From a checkpoint of a small mixture-of-experts model trained on Wikipedia.
Size: 11 layers, width 224, vocabulary 32000, 34.7M parameters.
Below are experts of layer 8 (counted from 0) of a mixture-of-experts language model. Rows are named router (the router's row for the expert), down (a neuron's output weights, with its number) and show model dimensions 0-223. Each number is 128 + 32 x the weight over its row's rms, rounded and kept within 0 to 255. Numbers have three digits each.
Before each expert's rows: a language model's description of what the expert responds to. This comes from a sample of Wikipedia text that the model never trained on.

# expert 4
What it handles: First pieces of personal or place names, often right after table pipes, dashes or colons, such as Riccard, Evgen, Gab, McEl.
router:088118174114171074080121139165159129108181182105040127127108172107133124145088186128145122112106128134118169139160115105109136140122086169117156117106153157121145139145112175071202103130107108115076187156134152161096129117136188125102185107157086110057125106156121178159119050062097103094106128158146089147111107126098109137053136148116138130144130111114147108078113103149121146187178172113156114164181130146154119082109140125095111127141166097159189143131147152085116111105105131134129098096170144096111158115147133113119132137115168153074140102107113084133202116118189162159096106193168144039213114081125175120091178177167102162169181149140111129086099177142139108147123
down0:096040170171119084175105069115088106119118067083143144107118120182121165119118124131078185157150116072080096079159113107166123110137130145118160139068095133177095082127118071101124148133153118203135184171108133141117195167148143112088102086126140168100147115116096130175178051054129115097136089111117160146120103139166101123099172141113130141128127110132176085128152138109126098078085150181135169114148128152129129180129149132087165060098138080167116110190139126070156147130186135098144154109119121088168114131087104158140172178143145160101148147152134092108134085142108147174116129123146076113143159117112142114152068107098117050109179182095161163074128138166135138092070
down1:146079143158110178151123158122139105128114135074136118120071096128172122147158126148129154143109093119141125087141097146117167100116129158122168143116112135154130125159127098143060114113211119073104189130118129123137115177143181126147043110137143124196104134181130091151090124075154153134202133048135121118056144122104151100130101102128129101138163176155187124153139165122188119147143119174130132154119145149112124145114081149101136098081136108157089081065231145166072136089152066098146146127157101161167091175129109079144119159115131068177143095114131113189145187155111154186096124168150119127157135107107051161136125108141092091095142122058136183064125119176168140160091
down2:140142103095120111107116074093115110170185140125100133100190168118178179133138087088150141122132091085156195054185089192152095173095151138144085059149089132164110134145161161101128134152153138175148073191115102109144158142153120127141171117116130086105122071112137099105152144132103135129131143111173154160142161203136081164176047123178156101092101201156100127138147126150158086160109117144102099153113105119121184056139128087062117155091183140215116159144207103148077146102120136156115179138167167105151131127099143201133150117157150140135186121130142136090130152067113152137143137123116100143153173152145133141115037112149163131167132101136132113126129126148142160167105
down3:081160144062113110127151165071153183119185155154114115123192144068153138140149093138101084149109132134162120103151121145125145137128119119161094109155153111140129152079176133084121171140120138064122118088138133139181094100070148163093080152072174092121178134142098133104097108177102148063156139128114150119137113151102091101164102122085147123121145145160155148097112111145024121194129156107114120092077154123109176131133097122054106155069116079075175133108072222148114143104083111099156135082128078145110115134117141099061135081146126099146136109074159078128119188142103191108062152122098136058115133121152141116139078140119172148112108131110165168113161179119112125054135
down4:094171119135112136103123100172120111088084114196121137159124140088049132101134091179164108140166122129122154140151122111164116129098115138089108133076173117126132105057188146142086167102139063061186165120161119088088144147088129139123107128100110126148155107130150133142191119187108080133123137116100133182129127139140082135098120083115109139129069081077131169123107123107120131092138138114081042189181146109133175136128167109095143133106161112155184186114174102142159064152101162129115101082103165111183134142086117145144168072063174145128133086130124132086089074076187077159126087138149115088067186154140105142083159104102108114203119131125155138179118156100120063125132
down5:102122161126129111104142116109124101138150073124121103094103083127119085139125134139077124145068101139167143104120124176115100134090135188148116121150128210134153128166144112124173069119049138129126156151159145101072162022103127083086161104140078029181164093124113097081084147127107180105122156148101156162136118155064131206133095166176100132087178098092148156143181159154098157125128084128194095089155121162157137124121113132155135101107136107102068150152141097118151187171140119198161149109134092110057153096110125130098107188205103117169144194106140140142110109117149159131150109104128160105138158100124097157156099151151100119112112073176087089173101138124112116125166
down6:118092067148161143143142069075164119093147090103096131110163099129111151167175170097127165138185117119123084160116142176114107098169156178107120161128162156173116132137124068122159086163139097074137119152181134120122093142161153117148068068158120093105095116091112170115089079133147135100096130107141150063158137081151134083141126172163136103113126155229089084145141095073134119058148121104093148160097119105157135152106144094143138085160142113169121128196106157154122115122138141147139085141149137044122133150145118132152070184057164170156108178139088143180154116134133127118151156132153107152173179169091149135141127143100139152167093091051165081121104045065137114166089
down7:090112113180156124177122160161054123170080164119093133133165102116135091158165106108120151181140163144146082153073130115062079114163110085183148091165146158106155145142148177150139095127205170096102144114157156161113155098145123144149137101096100121105185166147131113085168096082168148138093141116107172093063104088092114168097064147147096146102108093107138078176124165075097125103111130156108164095155143142106121033118095062151135077163099153132164144109171087128063157095116097115138121118132092060107150136176153161179170126089159145200161092125135150151117093085164130151158119127125066080130101118134100139139162108166106172076129107147100146122109164084155157089153
down8:197175095143097163137096148124110154109065155131147065171175121176111088157071124098185155109071118132100097150170057146103131147099121159110119159106101123159120164173172159132165092083156110122111150137129062132134078137159094102106123069107142145094156048146111096120163079124136174177177134130144188132078193129170143108131107067075146186139102215087102146138158165145123116119094138126128133135156076159126166118108149184101126130142163098159149135103141140127161102114123141117145146126189076148170116149087087152068103150146103104183065109148161096107109159174094202145136148118115136128143124128100112182088111076132104137116076089129118101154143102192111137173160
down9:162129152183124099146139073122077177131166138135169112143123124086105148158105136133151093116157116201132152135103148111130071120116093152179109140067159063167131069112080149153111093098122173127135158179082128093133121113091121138128132118114142128138111157115133102158074180125129118209162148145138130113091175164166155131090226185155112149103153120212148107144113114108090080099157107189109134128119132059082135120114147126113186132168120102125109086147155088126113146130099120085143101148167137100067169149091134161124110175195087077157186162102191126156145129071112135142137160136145100150147180134048154098079112152131090150073161108067098166070113131142139069107138
down10:112129097138151138109188090085108119156135108121103153110070114121161110145161174190142110156143125078117129105136115174071135137119136143111083169056108149145140124044128154090144122116077152198162107136046134082088077194071120113098079172133091134155086057075095090139124102114067142141176127190062180149118132119098088117130130161095076179102124123157157138061116105119112106162121143129169157128163148105141152148125113101136105104158156116135121075160105069084121136120126097085132051111157078118073095137129107140163123131176125077107138123129159149133126105112122088123169131115128101133083134136091106062098138100144152082163162076110175130170181063080152130088113
down11:097154057085130171121134097106139203130110109178082135096119078129193184156192157110086084152118164121136096159138117101108162118094083171097157173145114126118161155118174106125140192127052161119113096111101145151165174113180125115099168077130114210153122148129075108138115166117097114113122143121102142108103179105216088163170133163133148157106139165120145134116117081198102167117115141131106147134071143128093119192132107144155143175120119130103129061168153119191204135138111143097162082170088099108123100136094130138117140090165127104178090179137112119143140112116129104154162113122111114114171081151187104090111112140059092079129154149080179106156074104119075113086137
down12:155121147157149118104108158136131173103164172135117142124118113136168120118090124159137122120212122112156170098110108193034113086102097095158128089119098095176140135109103125151156146137167122125058139124099100124057115105055126125194148037118091140072096140183063155123156121104160103128120116135123116127115126136140156204102144098113136109137141113100166116077163115078125106076176071127168137135150148139126104094146125107126081088146112127124147132130162128181119122162170155093151192158100083132115063103091096161104131135196138147113162181138144082128118151078146177087201111166136100152096038081122093109134165165123142169163101144152194174101180122114170144155112
down13:087144141106114144104100125094187112078159103117109160087107102133101106048078123137120147133137169108181142098111179067142102163168175127191141086183117107102131065098134076143119113129133144144174127117149157108094130065147074105090110130110144153119082121195154150127077078147159127123161108140159123103213075127159148138093114094147148115144149172144133128127132128167156125127073155149139083083113093162181128211165147082158113099132121171111119176162060138178108119145157170156135113155147085088179117139103148071140147149117127065138160117120106141121088139203143070173137095069115174178109094101115176111131122146164080147137203145155115137118106105075123153114187
down14:127175173153110158142100145169114166169067142156178131041126068114152126151092108112158124103149105186083127161115134155158126173112098114143073153103118159118215179101124152157146141157160101115143185143163193097082089114103188161118145078129147143156146072146132125103058098124167104109101179129075122089137103187088138083133151116111046138086106149085133137135121151100176088155096133129139151122130119098146127136074098145134119076132154146115214158100111104129086085109116107145124144106137136118150122115147056198116108113145145144143110099134136119090138157177074065059153150111071202119126148073147107123167121101130159116111157138131159194145152125172128101097183
down15:152092146137183127086179149124140096154161127112115119135173096107117160159117128115139145151182093167089147153135146156104145139193153107110080083159114154128100127105126115145108167144106121107000130152177102147079105086045122116133087185120116161072127107128096129119134096119168173137113104141059164157148124129146148125081106169119093108134107131091140181101125068126135105097135124148131123147127142147164059147092129138141164132176146082195154171154180150116080147106190142140141160126160120178138233082110119125155069159113135132145154140084129141096184203088167141108154112176170144110155171163128121073134095121203076115139147103187125102167167130167143093133144
down16:094112150119141095124076161130160108133131127126089173119122104163127142147095178115163121177044142153104076124178133110101112100151163164112183120148169100182160179128138129156188089106121060179102118167170140171121134157144162113090155090127132115156120116133102175060140132140156124058086108109114144136179148128143132177136132207143080151065119117131120115128123140155153115080125072078130147132114070144119103176138148152121197119128134146126076118159089091081121121150137117138094173118112118077078202033139145107123114168125107116078178132179113160137167125075112107097124037161055117142183179160116150132106161156137171085136103149155127195100133102130119137126089
down17:090163130127131142162112139087117134142094126134150168210147077129167162121097139154083186103097134196149120146141121123145135161138148156158139166113103140166153140182117136115181111077139166178092155130125134149123149089152113123147138147101146166185168112158146074138173143111089129177122121055133128141146153154128121172102139147139164072122115108151110141133155092126195118100099096162147115142114231114155116041108142186144132100164095096165142201207145105152112200157141124093083190126149140142079140109160136146087155100106121132155133095083125175162156127138162134120141040131138128134139083086141114195160129159103153115110095062196090138120126105122141113192217
down18:081140124150137091135149101142129141088061081084135078117082164141030094079077111169122099110063142129105097108100112118093098142087152129141140114137180128141065139099153085117098145132125078134170096079104056069063070167162136074129171099157137101153077129152138150094178163131094108188117106096114177113149119100109108135121084080162105168103141137129178114106117153126152089135158209159164108165129164141065147102140179175140137052132115156109144097131107119134131137139118157108121134122115149095157129113094103190104158133093144110138120112114091143114149069151135103165134141133133096198118118163110174138150181088134162172163129167097119166099173166074150094200086
down19:170094128108148057103114091116110190140150145105171112076101138117109220149164115135127155057158142077119140148114139121122109132118163161089104131137085128085126087097118096116157071170106109114196146148131121044122081146125111155130153130110148142083042097134110172132114089136134149164097096164218096112146105092170097111090101148080162132146153136114174082110115160165140151127140173113155095105129128092169089154168145121147093188134221125085198129164117151124184110176116123088194126124155109117119097135159171125072121140127166096095103143075133096199112108075126087134137086151128118138089116148135170136081113125123110130071134113136123139097077132117201123194133
down20:152117121160115146120128126132192174171141170112101096081157112188186116085080093124133066109169120092163141140130128148100039112116177098146127110113143088165115192165170174143184122070103185126171115124134104091205127142123135158158153078107118141147138091143106137104098146070067122091105083150173095147144223151158086088151139087129113099105096135057134147164165098132136155110183123081127195185122138132144108109146104106103138105135103125177066127133143114178100106139192170195061131156112147115154142145134106110092096075173143153105107182099139157109066137176075130122096090157120111113167105149102108164117140134131149114126139116125125138123160076097169165119162
down21:086138175129113140132114099181165163124128154157092184116157147186183175150130140156167148116072095119148154090105080179170108075109077083139133122132185093167133131120102085130173073182099133201076132092123108145098097104119109096113111161101066118098161103147119146140168170148144078105078091170142136123124207134130180138152103173129172123093160138129095164087123119115145181184139106155122170153138102084091124102201143117116124190078124118154128076160115090143147116146158137117177144094076153151118139130152146173139124077147114124097082140104132091112168053132081152125124112044085061151159167125096128167188131170131178100121104113134153134125086159082160158111126
down22:112208127103070112109196150112133151101150160115095166186093156141150149135122072130129106129114111148164077137132071135108169104110063142068115142220103118060154165111150121176179136135120124122131099093084133166144122108099126125135116099130138156135102123110094181064137131115138168105074075140066079140113176135099113128154066171166144124087164144171101084094155139136135111081126203096109143141193128123090145151190069084057158164075126139166129156151144146129097113100142155134139152138071104142181105106085104098116122080104115146115114176201079163114174098126122152094129113085118141195151105139106157102095090151172184116164150117155177120125124129151115094147163
down23:115144159072161176103155124127203119118148080170132160088084158094118157141167132094103137174136141110127123161086122120167068135161121134136129121137132151143163047084154205091165084073106133105095100211116171116225135105181131151042122149108083120124131118160124151088132090119095142130133122159073083122159137122133159177096158133138130171151129127142175172118103077111104163156111115116139144145108122186130151161125135121172152142158117092094150159041097126150075105133071194165122121120112173144160094141160178111084112103154074107141104126123113114102080128092053138093150153135172191091097128133178113168098188107090091137102141075138133119136156125098132155180110
down24:159114133141124128171154149140089159151117131113155155115102115110085149095080120100153131084117137165145140169129123097129124148083090102146096127130073134122173160130104077103099148067152096106117128140128164104159110140135106134140133191099129103176081121157116119086130147131120141134192112170151151128118255171179150157125094088076163111102159192119123134123172128139154191141187191164088124184039134119159098119077125099112149164076144115119188125132149156110078071105108094139147101177141092113085089165113091152086118175099135126186102103151162122122132166116100056096146168141125069132155170083153123108118082158099134143058135121098046139146107099086158122185086
down25:193139093199111102155095197108115158090101081088146100130108145195111102084090115127122166086100140132082106111112145088161137116133158133117152108061093130189179048118135067113121133136150090107114121134107120087073100144077104079061170072130117176132143097144118164106134171093153179101115148167146111060170155200176087175158087108138086116191148111110114116112125142101136117148136128146172112087106094133158095063191112068107161113068105091058069157104133129191120130111131123153125151138113109161143116100170144146088170098113106137122092141115151163157111142072097161109092138133087118157117077155105065150108112103140134110114075087121103107160091126124149154143156
down26:127164163160143128059152141194104071176083090126109149115118122110105146150160116095120122136076133135107147106053077117145126105139124105106135111142139159112095098094077123112146118147117172121091136131147174131178109092139085134110156141148095130100107197112131156091124130136102147104138129148106111081103155129137116113060099150065082137150192141142131113130071159180159112115171070169105097157160127146092094089189171124182152143094143143152168120134053088135119191135144104145133142119125089160118157119088094083096114140124069058133171146133164176095128174211134078133150144088116098041169175106161149061157118160151152133064159121077105103115117133153073043141146
down27:109171128143137180133155117155158162180169183113133064128110144154132142144148121171089191098188147093125119100086027185166131087086084124172094138174093100098157139116131116180129140144094123196154187155126094146170120166201098123150132120145090144132159089136113110132094188152113139107105077187128117105166175141104088131157135096167158106143131142169133113124170103147110159164136128113123112115119089134177065175159150146134125138099150110135185069119159081124173125158160097169165134093108156068100119086119118163137105126149159140084101167102094154130189165135140116186136098148105061149172092118082100081170145172117119126154117131069062170108133108094106110173186
down28:126135085108094106137164129217155120131168135111069147156149130111165156125117125081060114164172155113100185123111125147077130161133118148121146116111102213135077112114143104161173164163150116141159099150117132119168129072078129105129104130105090126088182214145071155091101125114152112087117178150112111152045097123103131102124070102133128113130174136098088100103069076135120093136123081144164138118181021146131153087171101102082099141100113103082108152109130111116171095135095194138161111170102061155140132112173119036145084080159141131119103149133144116110113175128080107096080125103050115170144118120155150122157136123189107150110173140119141152117142101084106125154103
down29:106139069137151085152145130126126105167165115153126146110154118163134141107178134159091113156172139144085117150014112162121150103169068137115210163131128112140112145109143123154144156127116138087195065128144134090188104140131205143080155114105140115066139134124094087168134157145116140088068152159187145180135116158122092119125115199180142177118193136180101073124117121130164142132118166072108176153095165129137198245105118123132103160140149152151110133115130143111139180165136138113132106106125142131105146164166118085171126112127117124103125147142146178132168097096105098182120116175154107125147155126129165128136096167104113172148168145186101074145060162103062119103069
down30:150144117093154177075141150113095096133098135123175115166111108159130115225137121136103121111125114130193115132162103097134136095112146138124096169140108149130159074133089124162101211130090168067137140164152145112122113079139133132194132154179150122142097116141146128105130115169152160112121166095101148125150152147127166126166141068094136136201125128100166101134122132068145040121161117143123156162124098127108030170162124114061136109127103076125142107081092178129089199137146179147129118163134138129144168087145147140109147140109083157135091131136090137087143040177173126063147162153155079141112195105091105115174103119116118128000131136118175108124144077134117168143135
down31:060114139151072120115117131164123090127082092145123114143109106131150231149173172127085116135095094085136156094093133151105139110145124092153074136153102135078179130123146149119060144088109152118136142137096204105161149161117070122163106156132077118162137148183117086194114157061140145168189155129170110138152089108148106106157173104171118125173146183099108082105132119085152066149138147140135146145146132102106085234148081118099125108133145131105192141193176145114155165178190144138161084142117163131090139143084132127174108144064111164166235114171099128127115084093149112151095118102166152138185112094123117096122103127128121149161135140092163124082156112133103138109127
down32:104154133123077109129115096104054146071118123071138127084178128183173141131111101124099108086095067137134135153095095079111156041125195131120149168153134143132085135148098113121167165126098119130136132164107116134171083105072127149106133121082208125133156125107109069139134115123127133185156138094189117149178126169127137123194125099115124131062079083168170147174123122146083121127172141102106114150093128145120063178158195116155143083109146156077103228185143121172081099127148154132105172125138062166153130163150148091131084138162182123140140164125098113193126140119085119087149153179149092101105147114151055147116118096065132129145107113162160149098129092102131177153124
down33:181079099161140102129121178125092131103085110111166139103142101151164172090133113140121146137157132108124109153154083178071103077151125124129155049167177113105123097147102136188094098099130120072158139166101140138176087075120088103102113122138123181173200105134095136147109185051170129098080144109179114142133156156110118106111156125132155173131081211084175172116143140178082131134142086088126108147126118067067096177073109124160130156116112120116189133097195130147098101161110065140034118139155080147185152132123131186117089137179106081159134157104101119095135140158072117116077108136085101166133122121138111152131166104084143124111104139115135114126106101114133061114187
down34:125151107177127170194172134091060133078142114117137174117143156143125063141076113073146158093146133156160127098136130138147118166120087147091157094179136122130140124212092117122125179134095098191120118094134100136096163127128164205078091100089108121139186121095124109122156119113154179132083112104189140129097072108100124082166110125147145087115137168071092139157116105137100153098116146085081195135086142158069135085111090144085157158086127102103070165085178089096104124137151098101124121110156125186128167170136146114185131145078131134120176163141166103143147161121151088138112122110115172081065131184118129207119199077107131106119113120131082130098068121151126059092129
down35:112146084106111115124186163117156124144149159114162186112162108140167080134155125119216200047135150101159112157126105112172129095131110098150171056157126142150129121170163166066098135180122187199169142105107115150147123145133155152098144068153134112112185114110152142149066122113093081106160169098122144102130142091174132176153146114148142140099132131184160112113155159134175177122187129110208091134081131139118081111132075164106104080167124112122081190106123132164113200145133183166117111115103090133162172121161125156161138126115181098155195110100158159113152051119143110125140155180125087118220158119140135103117147169117133120079112106154156093126163156151098129158125
down36:106144136085147127074123141138145119155081098096079138143124099120152084167133142142157110101158180145077113184138154182147159124143076127145077115136145131143085143177098153127123058149110187113087136081113114091188135089130083168142114111138133105141116062147087124157119167179129098110216167118146122129135175078153131094148160169087099141178141121171124141143131183172096112123112161138138142099151172126128157093124087113125120131109176130160165119083155160103118142118100169149170109086129106141127138124117081125103113069081193129191160101145119117090105125062143088126053102136122103080203075161114107161155107178160094025134108143201111098084176166164109174100116
down37:129102126101130119131051055144111112102137208154099083075109154070124092152101141117165108136141162121153095132091153131106126194137089112069119129119120164128128019131151169063118110129136091120105151145125126141100149126144142113052133143104108122156154123128161140116147087136126149111113116126095137106189142096155095095168103141099179159138105102114122135117106153165142137112154023089101074133159121126132094095198161068138116128159195098179138126081142140107172125126131106149123105165128139156055097126147154149050089108163128108166116169167059106070152121165111123184121139140159117115095199112084123133191172129122189148128088151143092106182120108063131108147086
down38:127151174175096149108169119127136117115121058121138154074115148090127169195151151130118154126124153109096117168122099106122194140189146142092145175091145168136083089114157174100136122097073069097140122152170110098206195183147128124117112089145067159150076072113119082128089112074078125139145141137121150104165141142127124126163090127129093136130162098116110120170094131149116130091171138103145140104193129116052111191177160077113121162127107058107120143134110124108122079155048128082146162146110089147176091126086145110103126080158134185075153150157167167080055152154127133144171113133129158148111085098171159091124108106110112114138144114055185197168143090120109119108144
down39:113101169105224146065166163127172062158125131099150170110102139122181100125154127163172150157090169180147173118162164138106137123114074133147161107107143086183117081076148160161151114161149167126115133072102124124102097172139139120112094116081134084159101174163115136140118175146138158102140156079163139023106121161133145118172106139161116148122101127202120128120211133196174133118053175178136150169084151122095131137125166115092090132116138082173105177136076047105067098120085108171112125140104105048139105129081082134165163135131140142129103165174185138161163093141115137118113141106097108120164161134105090127095139122084134135102127145128171132124137165131085116123148
down40:102136153168109128081125119104128162158151077097049159131134098172103088123115080171110138095107086115131123118123144087158065121103166168140156123131112099128167097128134061166142121127182192063169082049068095117105121150133136110165188172162122149134141142124101123098116161090102063142101072126149163089092109165142135107155156175138100117111150167162132115121144153109147096118084210162143105156134121092050166086109120123161134115147150143128160144141048126117105133127134157153069108113082138142138125095110129159089098173147115103138073129152144130127097149146066087134114139128137091172111075088091095145130060116100164108113101144166189218156155066149088160199142
down41:177144142045129140167142095129127095146182156157136166170127105160102156230117114104114128120076100120138098143166101158190069131095142127130106103162142078096176124172146098125173138094042141105154145180148203096145130142162120145120160133127146122113141128116089069100106127171159175111095154180094152121156107163155115120075149175065127136185088079112118132089134180168086138120130118188126140134163125128097098184140161192055116200140135131150148171196148133164126094078150134141122162133135173180112153090154119105094136142113072094148155106070082131125133129102190143146111170125108168146166106129120139156094177111119120091102150109115118153187104132101116125145199
down42:124140116111106060141086143125156146084130069142121139136099092121075134122148106044166147120121121145195173126086122166107168237178132157118126138180123141113155090117153065121078060112121137136170119142127084126106101111093122159109102118121110128108101117131195141135111106117150134134181132097119060117163163106141095074179147156121050173046106082137175137076175120142165168127173141112164163187086136150082098137083105122120119140105108112118104056099106081091135157142092179092157186082098146112125104144107155153173134146118176076067062124152134135070133112151145116139159148137128100178099099141123072069149151139096112116154124133077136149148128152108167154165125
down43:145081176188121131122134152118120074107076178157185169125130092147116159109091133123128183189143142141089137124140085123114138102119090079130142105108159157138113149138137199139100115083100175082182138101212123126161180111134092143111150109117130137093197225130120088162125092136128139143075108088081121144147112103121145092073126076122128101182082097094153161207115105103102159151136165105103183128143141127127133163109167136087069137133145101145173126147157154168142132116088118165097074166147150124172107142145166080113116133186121147172151109131070095140141140140072156079101142142104108134125119169161180121113159133114155142129129168218094183110069221119133154088111
down44:116164129127139103163067115092096131072121096126146099157132077144122155152060119091164063069129147114072144200097162084120150094128086126119193164100060173104104108166098144063119170094124079085129191145126169157129104133150159098106089113111093125122162063143104166138118076110145119209111168135193121143158190109122150072107125132118119155098091088141128122154126120123132088071110131137132141125118146155138144075091153081161141076127101109061081108135187113092077117160125146187141191158161140104138184112150153121169164186118119075139121123142145116098124166095100142163148143160123041124134108137160111146139138115127097130148085148171092156084097182180101162146135
down45:169099124079081086103125138150173075085053117176145124166171125126158157129145082124133107144087161138100111165116096066146115048174168126107156114119071133083152146118095128141129116120088164085099071157130104145134081128035112142137156148098143127104136153150076129112128134161130164089085124128128115097128149153169118115143097100145158149103152115143115097116185128107067118155079097139104177074136161137164112175124143115151094121131222142149124149195100046140155128118092102145182183189077125119210105162049092153170132100153163112178170072086139135102144113196155126104134094108137074113138119113094095169095114128079141086100125137160134157146138119092143121143151
down46:083109108074122144164107126094078069141073097153156143167144112154126075118107129129129137126127132067133170178150096119086086178151076112141094120152101182182100063095182116121049182173077123169079033124166106124129181054137074137121102164163134132121058124104133107152139113061140161197155114138193098173125153123082096064145101128129138088180130116133029111145127174120147088112093116112168076143106096128152116127131096145078110119145090144110095159130148135137103147112092171143128136132097150145103147146144134105115123090118154084161174070091184111086124177097176133127133157164125132116125117172067124138154162139165130150124123106123156158161169134135110105110152
down47:113139139161137143085134121124150125103169125139145094127117097157156105106165127197142118100075122171157118094122123127112156157136147055125098180067162089101148210115155190191110158152100172107186128138095156048071115162092068132099133120173159122142153149162167143141142136157134148119157110124109103159143141131173132181116120070177155138134129147150148096138151116170156165112159128126152072109124105108118138118132181119190149103158085127155170147111142185106126155146163109125112077150139169162135083121093161135089149100136116174122065111118144110068051133046184170160172154101153137160180142098152131137087074147174186189123110155192085130134115094150110192086177
down48:108139144105157135117178082099148139144143154153122079152115158160081071093147036076165143145096155126162124149202104150162116131175131112118151144145170117096073156142146116101158118125096181146101159187079103112144070135129143099150163086148063136146075176140122132145097133064102091120206062131082091106131102096107129162138137119114096154111081169133139113135134152149144104162153072123138143129099144095125190045160187089197179157122147157158169167149093143146115138153083096123152083136089149114186102166117125116184110110069142132086165127097144112117102087102150128129135115140146143143137073117145100134098143119207179095130127078132138121098125129196049102074117
down49:121166106171176134134120152103134130161153060145150133098089097104035141088132095123142173143154129143092143139082164090149092129091141083094160136108074096134088180152155045144114133108126087120170135160150141108137177134132080107117106171155096113108153182137150174151129140067135137105134115090144108174137091134181133150108126074096111165171090148125200124086051090122157116134120168130137114137147094107168093114129146100078124133119055130168116088176119174158142166175082040155083183171125181124175101108085122152130160173167180157181102131139157094149144160110119119078194141106123095120109066111105106067099118126134157112130127142192113134092070129138079134145135
down50:142117097135169106135131184167079146132196125145087047124112113137102128057091134028110122149190127163117147121127106177140123163096108139156075133105101154142115121177126143148095142121151253190089144136073135068139154102141122166150160112122142179163141177137087147107121069127110137171097141137187126132111145178168092155075151096076120098132108103159134170075114163121077133098136082155152097072166119126126158133165168196152128162198143158155102159095102140109114145131101128094132134141093106119162112102105108121140123158113140108142119105107227101133114081101116123134154158139115148141132097161107109149117142148127123124126105166149076116100146137169112011082102
down51:127144161029107128145154116157122121143187093177117094084199150097119094121132143129131152140150148136158127191194145152074137081141094175060105153103155070147110060132147170117066154145168087149142144101158092189137094180157126141137155106092111096153115158111126136204123124129168098125175093167103119141115176127137142130148124171089103157161152123161154139116156160181119192124083096135101061125129129152170197108036125180157110123168093158144162155153103136168118109108171105129177107109114125125194123105109109123105098111129127116154117096115143153058142168125097139109091148143113104088149101098107140180059141118100158122198125125138119134169077186088082120157098
down52:131122095121151113108136178131105126159114091133143105155194101081068191105151136142097170130124131131143098120123066122095106106163145164138135105098125130058135079130161156109087117070118127140137202139177080116111133122097158135154119169133153121183179162139118104138136141049100116149150198113133152158131092140143151102136107153107089154153105083089121214095096160114160128157155060112157180167144141084095078160090040168061106159160051157125164120110162098129190134105176093085113156108128201129146116118131126121099092152105129145058140114081151179095118141157099175146102132148096168171135072146149168136138159111138193126115140162141166116127128071159074159158125
down53:131077173176116150197173153110127085102159103108147181108107107136168091134108142140153106184101127153133103169141178106169128077128162103085198123137136139109181076088104081108104151149163096112089140115129147114159148130102170127110103120187086147174172151156103116137137071147166101190123104098188124157156145137157105064173135114034093111081168127161122177162105160082117114165176120122186094135161088110122154175160056192117139109131174128146193159123105106094138183148135077149131132161125150157141163150156103163130152148078156182144159124152110158167160159112138142089142127098120157156090163106132129123085154094106159102124126140121124097173116060098190042139130
down54:149133138189167168127200077161165117120090127107116130143160155087128121063139154172204158124066075099145099128111125137079154134174148146107179066132141123145112139120100160132147131097100148139105169097098107162128064106136130076114094106108084117127150093128133176125103121147128115142077126128104165101106117113150135216100128154161108083121143162072189094176144132116176155065151131156162083130174103165145049132139124138133121099155146115122111122152102102171090071138137155141131151081114147090067118147102104094106122214158084143105124071100185142121149149170097154164114094112120122104146099128081163116160096102171153176102138050125142110133150069017132130173131
down55:103119150109124114139125102159114163209084094123186090092143152130077118118171153121148098078148169200108173133160147134161075089124082141130132114138115106139162159138126140136115139148161165061082112150136125119103144136113110147117136177121171101151159131095181082123062109127111120104114084141108062136169102135076136105161137135088147117148100070154107155122136145196080065191057122125087154103169180147180176131118085109061113119123096151167131044161165092116130058101142122116135123144155148108203081192218140130124158127086119141084101125088147103143156127107142111132101147155176158109153120135111122148082062103162127138101156139155138116172157212133107147096104
down56:105118131130155118148126115111152110130116163131152107124122085025167133160182146166134167075149099130121147154197096105083076134184097126199184087128072138120142109141174143104116134100070113179099184135180069192067140131140092121064075120115086114203127158163114090177163058069139149080144168116126151089118099160098100148172078155107094089157113159154168114145121141120097075159148130120129161160110116115099092130108075146154094133117160157158100148078092075149168124120154133128092144154161125156138121171143120129115175100144157074171116125103135114168131140158138155166154128173071158128143142185120108159097065100109155084075132162100150141177124136111081084112128
down57:223159181116162118142085142133110120130167106091098091121134101124137125126157153167101155103103146135133145038124104120133061119110095114120170150098124137157082140130143118119095169159172133078156151166120141133087094078161086102163153096130105173169126122100149142137100173075085164117118122113181179119145163095168164175122133118108110175107062107082119159171129193132078127089086157130170157097165168136110191151151170177167143105102119130124139150105109130136158131150123147168114157144146139111083160136121125146121129125195124087067118102126093099132201119172127085116193074178052110075168127167152093131133168152098190066143126186098152147163086145156063087156128
down58:147103153195173151124123122151130136153118160165151139114062158085061134170106135167161122119160052164129131112176171152158129091118093138107098126087150162136056153081131133172125145123159118040083127140081057116139117171155105114109117146112083099077135137084111166174151127143088174120150143146164120155093156181089090113139095141094119138105094155145093151163140129170136145154122227158095119134108081134122093187109098124079131186104125142201196142080165121122185090128115095089191110104139147112141116141097077176165085189188135161188161104095169153136143080166077111135077137139127141116127106173114120118116160144106115159140118131114097167147113150071135167118129
down59:147123074091124166147120184160141140141163093183116146112127152149152118137158105075072146081079129117153183167112150133145148087145070123227090127143150170076096113159170160126071060157136136199146054159128126179119149127143160133176165165159124094100131143104123146120115158075117145090121129089165130123149135100099146142116074172136129081147132120190131170163145155100136119114096142108186131128130072153104067113097107148104134111106210170133078100097119084140127150132112132110122113128138142162062132105159108093158120129031130130111089113144114109123112143140110142106102135116148115226153068125174168159163143128068164119107111077107189126137086176165157088117188
down60:071101133163115131082137117099118133118109085076089164150110060138105168114159138153077149126113142113119086126215130118109128110145137139168122060148140150127120146154108114110141142141160147141217142131167162117138203111136110105180106155143065116144174093110109131184183147088110141109149105095096122112139139119133081123167073161130065149126138167101116117086167117176143100157131220090097126136077110115092137115144109138123174090096152177085200185144109178155084134111119134147140126141118120166160127106153150095093143088089101127065162132145177178087143172158151078115186123055150103178128108131149144135123147044158205082145084068124154062124108122143157123136137
down61:133122168116156108169127177144100114179128123104065131102135141189112076138112171152104075137111139106139110130147124195057183090190106127101113161208121152138109149170106204154148110115113174119130112127138158166126128169136096104103124099163150127115109136141071143164156139099121135126121159160129131077173155102126140132086058141155089150063168166077091066147087137109099098137153129078111112137142118088104045147188135064153164130157062124147102160117142148106148164093089193123104138109076129090116113098177141146071090133103083140170173168107149155118125098127111178109102124129119084124091200095138102092196162125128136142110098102109154137122179101210102143145186
down62:114147170165139125109144121133158101157119134081124162188144171138166132200118182143152101194114084135167133077142151144146148165141095134126095136115219124126157105125109128111158110123109140142177157126127183181138096080137147072137094167091149094170133070117161136146088199188138137156131163112121202157098166125118137132105196124112098138176160110144141118105136133138130128089171080120081079158166132135131144127083151164102087130185133134085132114145112141135126142165114091058194107106156143179087118085154149100104144135151128158113150095136169126151137098165181179127080140095132063102111143126162163104170189080060077113090157134127179129068110053199103085152115